{
  "n_experts": 128,
  "experts_per_token": 4,
  "d_shared_expert": 64,
  "balance_bias": true,
  "norm_eps": 1e-06,
  "init_std_down": 0.081
}
Below are experts of layer 10 (counted from 0) of a mixture-of-experts language model. Rows are named gate (a neuron's input weights, with its number), up (a neuron's input weights, with its number), down (a neuron's output weights, with its number) and show model dimensions 0-127. Each number is 128 + 24 x the weight over its row's rms, rounded and kept within 0 to 255.
Before each expert's rows: "comes after" lists some tokens at least twice as common just before its tokens as in all text; "raises" lists some tokens whose logits its average output raises strongly, later layers aside. This comes from a sample of Wikipedia text that the model never trained on. Tokens count by the router's weight.

# expert 99
comes after: " H", " h", "h", "H", " Sh", " Y"
raises: "el", ".", "art", "an", "ell"
gate0 [150 124 135 155 158 162 105  87 114 123 160  94  86  99  93 127  90 145 124 151 156  87 174 158 136  82 156 144 108 131 141  85 114 152 165 166 154 103 121 160 116 136 124 144 134  89 137 139 134 119  74 117 118 125 174 148 139 122 155 145 169 137  98 116 120 142 101 160 112  99 137 138 112 135 133 167 162 157 117 163 110 135 133 135 104 128 156 136 101 140 124 131 166 142 132 105 154  81 118 111 136 102 137 109 125 130 116 123 129 120 103 140 133 110 140 196 103 141  86  80 112 127  97 118 137 130 110 125]
up0 [106 167 123 120  92 131 160 156 114 124 105 170 171 147 149  97 147 101 111 112 117 167  83 105 122 170  96  94 134 102 132 179 139 133  86 117 123 157 125  90 125 117 127 125 112 161 113 136 105 150 199 139 147 134 100 109 113 149 127  88 114 136 160 143 141 112 131  92 127 163 144 155 128 112  98 114 108  97 128 103 141  96 127 134 162 121  97 151 140 134 121 141 103 108  94 156 114 162 167 160 143 165 139 129 138 146 156 140  96 145 132 124 118 126 115  86 137 108 133 175 145 133 134 170 105 142 157 138]
down0 [140 130 123 137 171 122  90 142 208 121 136  97  93 163 123 101  88  76 112  79 140 144 115 116 142 134 151 134 142 149 126 110 126 146 111 133 150 116 133 131 128 147  89 203 147 148 125 141 144 117 161 136 132 118  81 176 132 105 105 153 147 129 129 118 142 142 120 127 117  90 104 148 154 126 140 189 119 143 137 130 125 159 129 124  91 147 142 159 122  95 156 125 156 103 154 138 140  82 104 122 147 154 128 135 113 154 120 128 106 105 125 120 105 140 124  99 119 117 115 158 149 130 121 116 170 196 120 117]

# expert 64
comes after: " the", " was", " is", " ext", " in", " con"
raises: " in", ",", " to", " and", " for", " M"
gate0 [ 88 109 121 128 125 127 143 133 121 135 157 149 101 125 111 127 119 155 109  73 161 155 105 128 114  83 133 114 116 122  79 136 103 108 131  87 107 160 143 175 106 151 133  65 114 133 125 125 135 136 143 105 130 156 119 119 105 146  92 121 130 153 107 123 160  95 162 104 124 112 111 127 134 173 155  99 115 136 127  89 137  93 116 112 134 111 146 113 110 154 136  69 115  79 170 128 160 116 130 100 121 118 145 136  85 149 107 115  64 142  95 155 115 131 162 134 117 119 125 158 155 173 109  94 139 157 137 137]
up0 [171 143 117 115 121 125 117 120 140 120  91 104 167 112 148 122 147 102 139 182 114 108 133 100 139 174 128 138 155 149 167 119 141 132 132 150 145 106 107  81 145  92 130 183 160 112 132 132 110 125 113 150 123 100 142 117 159 115 164 124 131  97 142 135 102 151 112 174 140 136 147 133 122  91  97 168 133 133 137 166 109 165 133 149 130 152 110 152 143 103 106 166 140 168  93 135 101 151 101 130 135 142 113 138 170 106 139 156 189 114 154  93 131 124  93 118 142 132 123  93 109  75 134 141 110  89  92 117]
down0 [123 162  89 132 108 161 134 139 163 155 108 146 117 110  68 108 149 130 112 154 126  94  84 105 105 138 104  86 136 117 163 142 126 145 139 131 114 106 156  84 167 140  75 105 184 139  99  91 138 102 111  80 170 130 126 173 137 139 150 120 114 108 157 123 138 153 167 161 128 113 123 134 178 128  98 135 128 163 155 117  99 128 154 106 135 118 146 111 134 162  99 130 119 155 114 135 129 144 151 157 124 144 142 118 152 128 143  87 124 122  98 110 109 120 102 158 116 123 123 129 183 150 140 115 156 139 156 108]

# expert 90
comes after: " the", " A", " An", " a", " an", " The"
raises: "on", "ag", "um", "ar", "al", "as"
gate0 [151 166 141 147 122 120 122  77  84 131 138 136 132 157 146 116 159 103 122 113 113 137 126  98 124 114  84 133 108 139 155 178 148 133 150 155 143 128 143 123 130 142  88 106  74 157 136 106 115  71  84  67 116  96 125 117 107 127 105 118  97 107 129 103 170 121 134 122 120 116 128 165 105 125 122 106 143 151 146 144 119 128 113 180 119 148 115 139 132 134 133 124 128 184  97 109 161  76 126 134 204 135 137 128 158 156 118 131  90  98 139  99 143 113 141 127 165 112 124 101 149 109 150 124 138 126 119 147]
up0 [148 118 153 104 153 129  92 167 121 177 155 146 130 116 161 122 151 132 173 134 153 158 121 125 138 120 150 120 152 158  91  88 129 173  81 137 148 104  81 155  95 154 119 103 146 137 122 121 107 154 123 160 106 146 125 131  85 143  94 135 176 117 116 148 154 165 136 126 157 109 158 141 125 125 115 127 175 111 116 127 167 129  94 152 128 117 151 122 110 139  97 150 115 112 108 120 112 133 119 146 104 102 141 133 116  99 156  53 160 112 143 149 164 128 100 124 105 118 146 116  89 150 135 169  92 124 146 117]
down0 [129 140 114 136 132 123 120 130 122 110 149  90 148 136 173  98  62 145 136 119 127 127 133 144  78 111 175 140 155 150 138  99  99  94 101 116 128 108 135 129 102 129 145 116 142 137 122 172 206 118 131 122 123 187 130 139 163  91 153 161 138  91 141 169 151 121  99 103 152 122 162 112  87 140 140 128 142 108 116 138 108 114 151  86 135 127 147 146  96 130  86 108 147 102  86 126 131 130 108 122 107 114  89 166 142 120  97  82 136 113 141 120 108 121 139 121 131 174 102 124 100 148 116 149 125 162 145 142]

# expert 32
comes after: " a", " the", "-", " and", " with", " The"
raises: " S", " B", " and", ",", " ", "if"
gate0 [133 128 164 103 159 178 143  87 123 124 159 148 164 136  64 141  86 157 141 145 145 111 103 148 164 112  95  89 162 154 113 107 156 148 170 136 152 106 104 128 158 124 115 110 140 121 165 157 129 157  94 125 151 152  84 107 138 172 163 120 138 100 109 107 117 150 128 119 163 101 121 145 113 156 168 101 130 139 129 106 144 103 127 152 149  97 150 109 102 163 113 121 147 134 125 149 133 116 124 135 115 151 126 133 126 136 100 104 157  91 153 103 128 131 125 126 180 138 122 164 117 190 127 130 152 112 134 155]
up0 [102 158 132 132  86 130 141 122 114 119  91 132 131 111 151 113 122 142 127 155 128 103 110  83 123 156 148 106 105  88 133 136  82 120  55 160 157 105 115  89  95 148 173 118 110 140 107 126  96 113 177 133 122 139 159 144 136 108 149 125 179 157 123 136 144 120 184 161 117 139 102 139 142 115  95 122  77  97 121 132 158 188 109 121 124 155 126 117 131  82 126 127 128 132 148 155 134 130 104 114 128 131  93 157 151 146 155 142 145 141 115 137 139 169 161 127  79 116 116 118 123 120 128  83 107 139 115 118]
down0 [142 139 127 110 155 122 128 120 129 148  85 172 131 122 165 117 112 166 108 122 159 123 124 116 110 128 152  86 137 119 162 139 146 121 105 135 118 155 152 143 173 112 137 162 165 151 153 153 122 182 134  64 115 129 100 100 133 144 138  92 107 134 152 139 161 128 149 154 137 136 179 179  82 152 118 117 141 105 135 115 127 123 118 116 165 155 138 124 178 125 132 157 112 124  98 112 146 113 144 132  76 134 126 122 105 132 141 147 100 127 145 123 122 144 119  99 136  95 155 174 210 136 110 134  92 136 125 144]

# expert 24
comes after: " G", " R", " L", " K", " W", " P"
raises: "is", "ian", "ist", "ent", "es", "om"
gate0 [123 100 146 162 148 161 136 105 106 117 110 118 113 128 162  58 115 151 131  99 169  99 197 148  87 117 122 168  73 145  94 153 125 113 125 133 154 126  71 122 137 182 119 124 138 140 143 166 134 157 133 141 134 164 124 183 143 131 131 128  99 148 112 113 147 133 152 104 122 140 142 137 148 128 154 108 106  82 131 133 162 156 130 135 123 122 147 148 127 103 136 141 170 109 118 126 149 146 107 176  83 131 110 150 107 157 125 140 155 142 119 166 127  86 110 138 140 114 158 130 135 108 116 151 112 127 139 103]
up0 [122 116 141 139 143 134 145 109 122 122 109 108 110 143 138  73 110 141 136 104 152  92 197 181  99 132 158 135  75 135 103 125 133 111 105 138 149 129  66 139 125 199 118 131 132 153 144 159 156 143 145 128 122 169 115 164 119 121 134 137  96 143 148 121 142 133 144 109 141 115 123 132 137 117 138  85 110  95 121 128 153 150 146  98 140 109 136 132 161  97 110 142 171 110 122 128 155 127 124 136  77 123 133 136 141 151 107 104 168 158 109 165 140  86 126 123 157  84 131 123 179  80 126 131 111 144 150 110]
down0 [151 163 115 143 138 131 137 112 134 143  88 116  81  99 161 133 132 146 124 115 151 102 118 141 102  96 177 148 158 132 118 146 108 101 140  91 114 137 115 124 108 168 129  94  98 113 162 121 107 160 108 126 128 117 171 128 106 158 134 111 140 139 119 134 104 133 115 115 114 125 142 108 158 125 107 150 125 122 147  80 118 165 119 167  88 119 116  99 151 137  57 145 146 154 136 133 153 166 104 109  91 140 121  76 120 106  99 124  90 169  97 160 130 111 162 132 136  96  82 117  99 102 104 158  89 114 146 133]

# expert 9
comes after: "-", "\n", ":", "c", "uc", " classification"
raises: ",", ".", " and", " that"
gate0 [142 117 103 100 117 163 128  70 167 110 178 142 115 156 118 111 121 125 135 124 140 125 120 113 151 188 106 114 136 157 103 138 150 113  87 118 138 146  98 133 123 122 126 147 134 186 158 127 109 118 158 118  94 114 117 140 105 126 150 135 151 112 123 106 128 136 135  82 118 135 149  95 140 144 146 160 147 121 128 126 137 142 112 120 137 131 139 141 118 184 113  98 111 106 153 110 143 135 155 117 130 133 139 158 110 164 176 129 122  79 166 155 144 120 121  92  84 186  75 124 119 167 175 159 115 148  90 136]
up0 [ 99 161 123 148 123 116 182 183 105 124  92 139  91 133 138 120 135 138 152 161  98 115 111 120 157 127 165 143 109 138 154 127 122 108 157 125 118 115 132 125 125 131 136 123 131  98 120 136  82 134 105 133 111 166 105 114 154  70 156 130 128 147 130 202 133 142 138 162 132 119 139 159 151 160 112 113 129 121  83 124 142 102 156 151 136 110 138 133  99  98 118 143 118 184 118 133 108 119 128 136 158 159 114 136 157 114 146 118 134 171 107  87  89 108 103 113  98 149 191 118 144 133  78 167 125 150 138 135]
down0 [143 131 181 147  87 118 125 177 100 101 135 116 125 121 163 140 109 125 120 138 140 136 126 103 102 126  82  83  97 104 175 171 136 146 119 156 110 114 136 100 120 147 135 123 153 132 106 113 135 131 158  92  71 138 138 162 119  97 135 140 119 120 132 136  80  76 134 169 134 151 157 121  98 129 155 108 138 156 155  85  97 112 163 127 127 128 152 135 139 171 123 135 103 103 116 127 109 120 164 175 120 127  99 115 130 153 151 161 152 118  91 143 130  76 125 105 134 110 163 120 136 111 136 118 108 123 180 108]